Experts of a small language model.
Size: 20 layers, width 256, vocabulary 8192, 29.3M parameters.
Experts: 64 experts in each of 20 layers, 32 quick GELU neurons an expert, 8 picks a token, a sigmoid router.
Training: a variant of Adam for the experts, 8384 steps.
Below are experts of layer 15 (counted from 0) of a mixture-of-experts language model. Rows are named router (the router's row for the expert), up (a neuron's input weights, with its number) and show model dimensions 128-255. Each number is 200 + 30 x the weight over its row's rms, rounded and kept within 0 to 999.
After each expert's rows: a language model's description of what the expert responds to; "gets" lists some tokens that make up at least twice as much of what it gets as of all text. This comes from a sample of Wikipedia text that the model never trained on. Tokens count by the router's weight.

# expert 5
router,168,226,228,119,158,169,154,191,213,264,246,162,178,223,218,215,143,187,219,219,226,202,202,200,220,176,201,153,235,213,223,240,235,202,215,223,169,180,204,232,217,203,210,205,245,190,168,166,159,212,165,283,183,125,207,199,214,182,205,212,104,194,156,240,184,231,242,191,153,206,216,187,206,215,234,207,170,248,206,208,215,210,162,228,176,179,184,238,195,201,188,215,178,192,234,208,213,195,205,206,177,257,256,224,132,199,221,215,176,209,165,172,206,186,197,206,217,237,223,152,204,209,163,184,204,189,162,150
up0,225,168,227,184,187,165,168,155,183,208,234,235,157,197,165,197,157,245,207,228,189,234,214,188,206,227,218,194,202,214,193,213,255,211,179,193,251,196,195,196,219,180,193,247,226,158,267,223,168,203,215,196,241,179,181,201,194,171,175,251,127,202,158,236,215,211,186,212,181,154,191,151,252,146,274,149,152,204,200,160,192,164,226,160,240,182,185,207,148,197,199,216,204,213,216,224,232,205,163,218,181,226,247,221,157,164,212,171,226,207,210,158,220,214,236,190,213,190,218,201,207,201,251,178,189,210,182,185
Capitalized acronym pieces. Capital-letter pieces starting acronyms and proper names, often after a parenthesis or quote, in media and organization text: (I, TV, IFC, Cor.
gets: "\n", "P", "I", "T", "E", " I"

# expert 40
router,169,203,187,147,123,196,225,166,177,254,141,198,204,170,222,232,154,195,205,166,217,211,173,225,225,228,192,189,198,244,182,235,216,224,154,206,192,151,186,242,203,171,197,229,229,207,219,163,151,191,227,226,234,198,204,227,150,189,172,203,157,183,171,238,217,213,218,157,130,213,244,207,216,157,214,186,162,236,245,194,208,238,161,209,191,160,135,221,163,178,198,184,203,193,172,235,230,225,233,241,192,203,259,176,130,222,196,244,210,213,200,193,244,208,190,234,209,203,220,181,181,185,186,191,195,176,182,163
up0,225,252,189,179,215,203,150,196,154,200,223,180,209,246,203,141,211,216,174,178,177,173,161,175,230,223,229,179,204,189,230,189,217,213,160,304,213,271,235,218,251,167,159,220,253,217,191,209,133,229,198,247,244,156,165,213,194,174,199,189,214,181,199,210,224,222,173,203,167,228,201,205,204,172,260,163,168,221,237,230,209,201,238,194,197,178,197,231,156,226,146,208,149,231,171,186,246,244,234,172,195,214,281,187,191,215,208,222,201,206,161,250,229,232,277,193,220,176,212,187,129,224,158,215,165,261,184,148
Capitalized word beginnings. Opening capital or consonant cluster of a name or word, often after the or of, such as K, Ch, And in Andalusians, P in Pablo.
gets: " P", " K", " G", " C", " B", " N"

# expert 58
router,202,215,237,142,224,144,223,198,200,246,203,217,217,207,238,157,142,186,227,217,216,236,192,184,223,186,193,231,227,203,189,177,236,203,200,256,198,136,180,269,226,168,211,210,231,174,194,201,196,223,193,242,237,198,167,193,167,142,215,248,112,209,131,254,185,212,256,201,152,153,213,208,217,186,291,221,197,185,193,168,196,216,173,198,218,168,154,252,150,136,170,159,199,194,203,202,180,205,199,206,192,200,213,204,145,213,209,202,163,227,201,184,193,192,223,225,177,224,241,184,200,233,206,212,218,147,195,136
up0,252,175,183,187,291,186,211,211,202,193,146,235,214,190,230,230,176,158,187,188,221,208,217,262,208,219,212,217,196,215,243,192,229,206,213,160,177,224,164,206,114,175,138,200,182,200,207,189,203,197,130,233,242,202,286,207,205,176,240,212,240,212,159,229,178,243,240,200,205,153,207,237,193,213,172,234,208,245,230,191,234,229,244,219,227,207,202,183,194,217,168,140,160,222,189,249,221,248,202,211,182,230,221,197,190,176,199,178,204,207,203,213,191,222,149,163,220,228,210,196,158,207,183,196,220,187,235,194
Parentheses and line breaks. Line breaks and an opening parenthesis with a capital letter starting acronyms or glosses, such as (S in (SSSI), (E in (English:, (P.
gets: "\n", " ", " (", "S", " S", "C"

# expert 27
router,212,222,169,144,146,162,151,192,198,279,222,241,203,150,200,214,162,169,197,211,250,199,188,226,222,149,179,203,199,263,249,213,206,187,252,186,180,210,194,225,204,212,229,249,215,223,184,195,175,201,202,250,246,138,182,232,165,153,246,238,147,160,186,228,195,221,279,144,138,191,212,189,229,213,263,265,193,220,211,176,177,196,177,237,158,173,185,236,150,164,192,184,186,170,189,209,213,194,157,185,202,210,197,215,176,207,177,204,189,162,187,217,213,184,224,218,153,224,262,156,201,210,169,181,209,197,201,185
up0,206,190,172,198,223,198,213,212,202,216,218,244,217,171,181,188,190,138,215,216,224,214,243,250,191,241,214,257,220,227,226,166,223,216,149,147,186,157,218,209,159,201,182,156,208,205,220,181,200,272,204,202,195,156,229,192,194,218,213,144,183,233,184,222,190,242,221,203,193,194,211,227,213,203,186,133,166,206,181,237,224,232,184,235,169,158,181,191,134,211,259,279,189,194,179,168,221,232,200,198,163,166,253,171,185,171,220,168,215,271,163,257,237,167,236,208,182,202,208,230,207,132,187,192,217,158,187,204
Copulas and line breaks. Line breaks and copular or auxiliary verbs after a subject, such as is, was, became, been, has, plus stray digits inside numbers.
gets: "\n", " was", " is", " as", " be", " were"

# expert 18
router,199,217,223,140,149,176,181,225,201,260,194,179,212,184,218,213,189,199,203,224,247,187,205,172,214,184,203,220,208,191,192,215,207,163,266,276,224,177,192,237,211,206,227,255,252,169,196,197,160,228,208,233,202,192,186,218,110,194,178,189,138,183,202,273,199,215,209,176,130,155,260,205,210,187,202,182,218,176,197,218,207,229,185,159,223,172,214,248,185,127,158,159,227,177,166,279,164,248,207,190,229,179,215,198,140,258,215,204,164,169,212,212,218,215,220,209,181,229,186,158,210,254,195,223,199,162,177,181
up0,234,219,185,182,176,207,200,228,246,225,229,232,150,210,215,172,186,184,194,218,220,214,184,177,219,228,229,214,213,203,207,228,182,205,211,267,202,229,203,180,245,162,240,223,233,191,195,219,155,232,156,187,207,206,193,223,230,167,179,235,185,190,213,213,208,214,234,179,194,180,193,204,181,202,215,147,189,172,210,174,221,208,210,203,209,182,218,281,187,179,240,172,197,233,165,279,201,233,206,233,192,244,197,144,198,235,199,228,164,202,179,250,226,196,230,149,147,210,178,198,187,226,205,230,248,190,209,164
Clause-linking words. Subordinating conjunctions and pronouns opening a new clause after a comma or period, such as since, but, while, which, it.
gets: ".", ",", " and", " that", " as", " he"

# expert 4
router,195,204,196,98,189,227,129,207,201,262,212,199,196,218,244,143,155,211,208,217,217,175,186,214,173,205,194,179,226,192,208,247,236,208,187,229,190,203,207,237,237,227,220,249,268,238,191,174,177,169,215,208,179,166,198,193,136,188,213,254,159,173,190,219,219,202,208,166,112,167,242,174,182,191,244,199,202,192,222,197,200,193,211,181,185,232,166,257,167,156,216,155,226,241,231,192,185,164,159,174,272,221,224,205,126,227,241,228,224,192,203,197,206,182,250,191,188,277,207,173,156,238,174,196,202,188,177,189
up0,191,178,256,163,203,227,192,207,228,208,184,151,187,201,182,192,197,217,263,255,170,181,213,248,204,187,179,161,216,234,172,230,147,257,153,212,187,151,155,231,184,206,205,207,209,241,193,159,178,196,228,168,207,199,190,187,211,210,137,197,161,214,197,194,192,164,218,179,178,200,168,185,212,162,178,195,192,160,248,193,175,228,205,201,234,213,205,195,166,171,264,195,169,256,196,185,196,172,139,189,243,192,214,244,205,187,274,206,206,150,153,195,213,184,219,221,244,171,265,181,171,197,211,220,250,148,205,219
Line ends, section headers. Line breaks, sentence-final periods fused with word endings, and section-header markup, plus the last word of sports-tournament names such as World Cup, League, Championship.
gets: "\n", ".", "s.", "===", "==", "es."

# expert 24
router,196,184,246,138,205,195,201,212,200,314,252,192,195,193,217,254,145,207,193,210,177,216,232,215,168,209,219,224,211,194,195,235,194,188,172,234,184,202,170,201,185,168,189,212,221,199,243,174,183,244,208,170,188,184,154,207,121,205,199,214,111,195,169,274,243,231,216,188,137,192,213,184,182,198,182,177,164,196,192,254,156,188,190,205,174,210,237,216,176,151,245,203,205,235,213,230,166,198,260,176,186,196,192,209,156,207,228,219,178,213,218,224,211,209,191,216,149,169,222,137,173,191,201,203,233,184,192,150
up0,166,131,187,184,165,243,212,187,218,256,235,188,163,212,200,246,165,186,238,221,128,257,152,193,226,194,216,172,235,161,194,209,211,191,227,212,187,208,206,201,173,216,171,214,142,163,235,240,220,158,188,187,169,187,226,155,186,198,199,217,121,188,181,223,223,252,207,196,178,220,197,193,211,142,222,189,217,167,196,213,189,190,260,184,183,231,203,205,156,182,211,185,236,185,208,181,132,197,170,163,213,244,241,228,180,162,158,204,156,152,219,234,213,154,201,177,142,237,225,144,140,167,175,180,245,218,228,105
Mid-word fragments. Middle syllable pieces inside longer words after a short first piece, such as ch-ass-is, long-ter-m, weap-on-s, ne-ut-ral.
gets: "s", "as", "et", "at", "ch", "est"

# expert 35
router,215,207,162,131,192,170,158,221,169,281,183,199,174,208,240,196,141,159,164,206,202,202,172,234,214,218,220,187,195,187,241,289,224,160,193,222,219,161,152,202,212,206,264,268,233,214,217,186,184,195,192,189,160,116,181,242,137,219,188,180,135,214,189,221,229,213,216,163,198,165,218,190,163,193,265,228,176,183,193,185,232,242,183,179,195,187,235,264,158,165,176,175,209,155,185,233,172,199,207,228,242,198,215,192,211,203,222,223,193,171,164,193,210,215,205,211,183,251,181,197,168,215,225,252,257,162,180,192
up0,238,228,260,197,244,180,144,229,205,167,204,182,149,206,174,142,229,230,177,149,215,227,196,265,195,150,190,250,187,195,220,200,230,174,234,212,203,201,175,176,259,192,145,212,207,239,135,233,157,171,203,172,202,134,231,207,224,231,190,195,189,186,191,189,184,224,204,212,208,192,211,226,201,248,257,180,158,198,199,189,176,189,204,157,221,212,177,220,181,227,192,168,192,208,193,233,253,189,146,136,223,207,194,167,242,236,196,217,181,167,249,243,207,185,218,179,182,177,181,186,172,196,221,272,182,210,175,245
Years and clause subjects. Years and the subject pronouns after them in biographical and historical narration: In 1936 he; they; 2008; September 1944.
gets: "\n", "-", ",", " he", " He", "s,"

# expert 13
router,201,212,163,168,213,213,217,242,236,299,194,184,217,204,225,165,138,200,197,216,170,216,221,228,211,158,184,182,217,227,206,227,188,218,202,285,179,190,220,298,199,212,182,245,197,183,211,197,172,173,206,250,248,206,204,202,138,205,202,202,164,186,184,229,253,204,239,194,191,206,200,195,196,176,231,210,167,175,234,185,186,188,181,206,204,219,205,226,185,123,177,179,191,205,227,246,204,279,268,191,204,228,201,219,202,199,193,158,137,239,200,201,203,200,187,232,194,207,212,159,213,224,168,207,227,196,196,161
up0,218,192,213,186,237,174,204,208,223,240,190,161,217,154,213,201,183,194,132,142,149,212,163,149,223,157,176,206,213,185,230,156,220,209,220,221,166,222,232,167,136,190,217,182,234,149,163,197,192,155,182,208,156,179,163,210,234,192,228,234,183,242,178,189,217,176,196,199,153,181,211,175,230,173,228,211,242,194,213,162,195,189,172,139,219,232,187,201,214,176,176,206,204,155,201,236,134,171,206,155,209,234,214,248,203,158,129,183,156,175,182,188,211,193,177,225,168,219,138,170,189,201,177,172,222,178,181,223
Vowel-heavy name pieces. Vowel-ending word pieces inside Romance, Latin or Japanese names and species binomials, such as Al(ignment), -ia, -osa, de, La.
gets: "a", "o", " Al", " al", "u", "i"

# expert 29
router,211,183,195,127,170,195,138,215,174,277,195,151,228,224,230,220,202,178,205,233,237,225,219,228,201,215,160,198,178,191,197,209,198,180,146,175,187,152,198,235,191,220,268,240,159,214,218,194,193,143,197,250,171,192,189,230,123,229,175,219,165,156,153,254,194,224,200,191,143,190,225,168,240,194,213,232,194,206,205,174,192,230,186,201,181,196,196,215,173,183,219,194,202,170,172,227,227,201,180,241,214,207,212,194,199,239,227,216,154,183,193,229,230,191,164,186,208,212,247,149,165,210,150,226,213,107,173,213
up0,229,211,275,197,192,190,241,231,214,202,180,231,248,170,257,222,213,155,160,217,198,246,199,236,254,238,180,175,209,186,178,176,252,213,230,211,205,94,202,216,144,201,200,214,212,168,169,197,176,194,241,200,196,239,219,198,169,165,188,187,192,161,150,236,222,196,211,186,182,119,175,250,163,147,180,212,205,191,229,171,142,212,151,175,235,210,207,204,211,203,199,193,189,228,164,174,209,224,172,200,244,165,195,182,198,224,207,225,194,237,194,236,184,232,186,226,217,198,218,179,221,227,197,193,188,213,246,208
Determiners and modifiers. Possessives, articles and adjectives right after a preposition, before a noun: his, their, its, the; strategic, vast, possible, upper.
gets: " the", "'s", " his", " The", " a", " and"

# expert 51
router,206,219,187,163,209,173,184,195,208,262,251,204,224,234,231,195,135,205,252,224,229,209,193,206,189,185,183,208,227,182,203,248,190,193,182,208,168,141,165,233,179,198,223,213,208,241,222,175,155,212,205,254,217,175,203,219,162,186,212,194,157,202,157,259,204,273,251,124,179,180,200,200,207,174,228,180,203,220,210,168,176,224,213,236,151,194,155,216,172,170,236,174,185,186,190,257,188,196,219,204,205,184,197,137,165,224,179,224,206,207,176,195,199,224,178,179,184,249,253,145,174,256,167,219,172,151,182,182
up0,193,242,183,193,206,267,268,177,285,238,206,201,278,210,161,157,218,184,230,156,195,265,215,204,191,189,221,163,157,215,231,204,215,212,231,151,177,226,246,223,202,152,209,230,194,210,173,189,231,227,201,175,200,122,215,225,192,254,177,218,191,194,187,199,222,177,249,201,243,205,197,185,185,147,179,186,203,200,166,190,138,213,199,191,192,206,236,224,205,250,229,196,128,178,255,292,236,232,153,175,166,174,183,190,195,182,177,172,247,246,175,173,187,142,258,204,226,169,221,176,196,174,206,164,218,199,177,210
Table separators and sentence ends. Pipe separators between table cells, especially in election and results tables, plus sentence-final periods and labels like Directed by:.
gets: " |", "|", "\n", ".", " the", ";"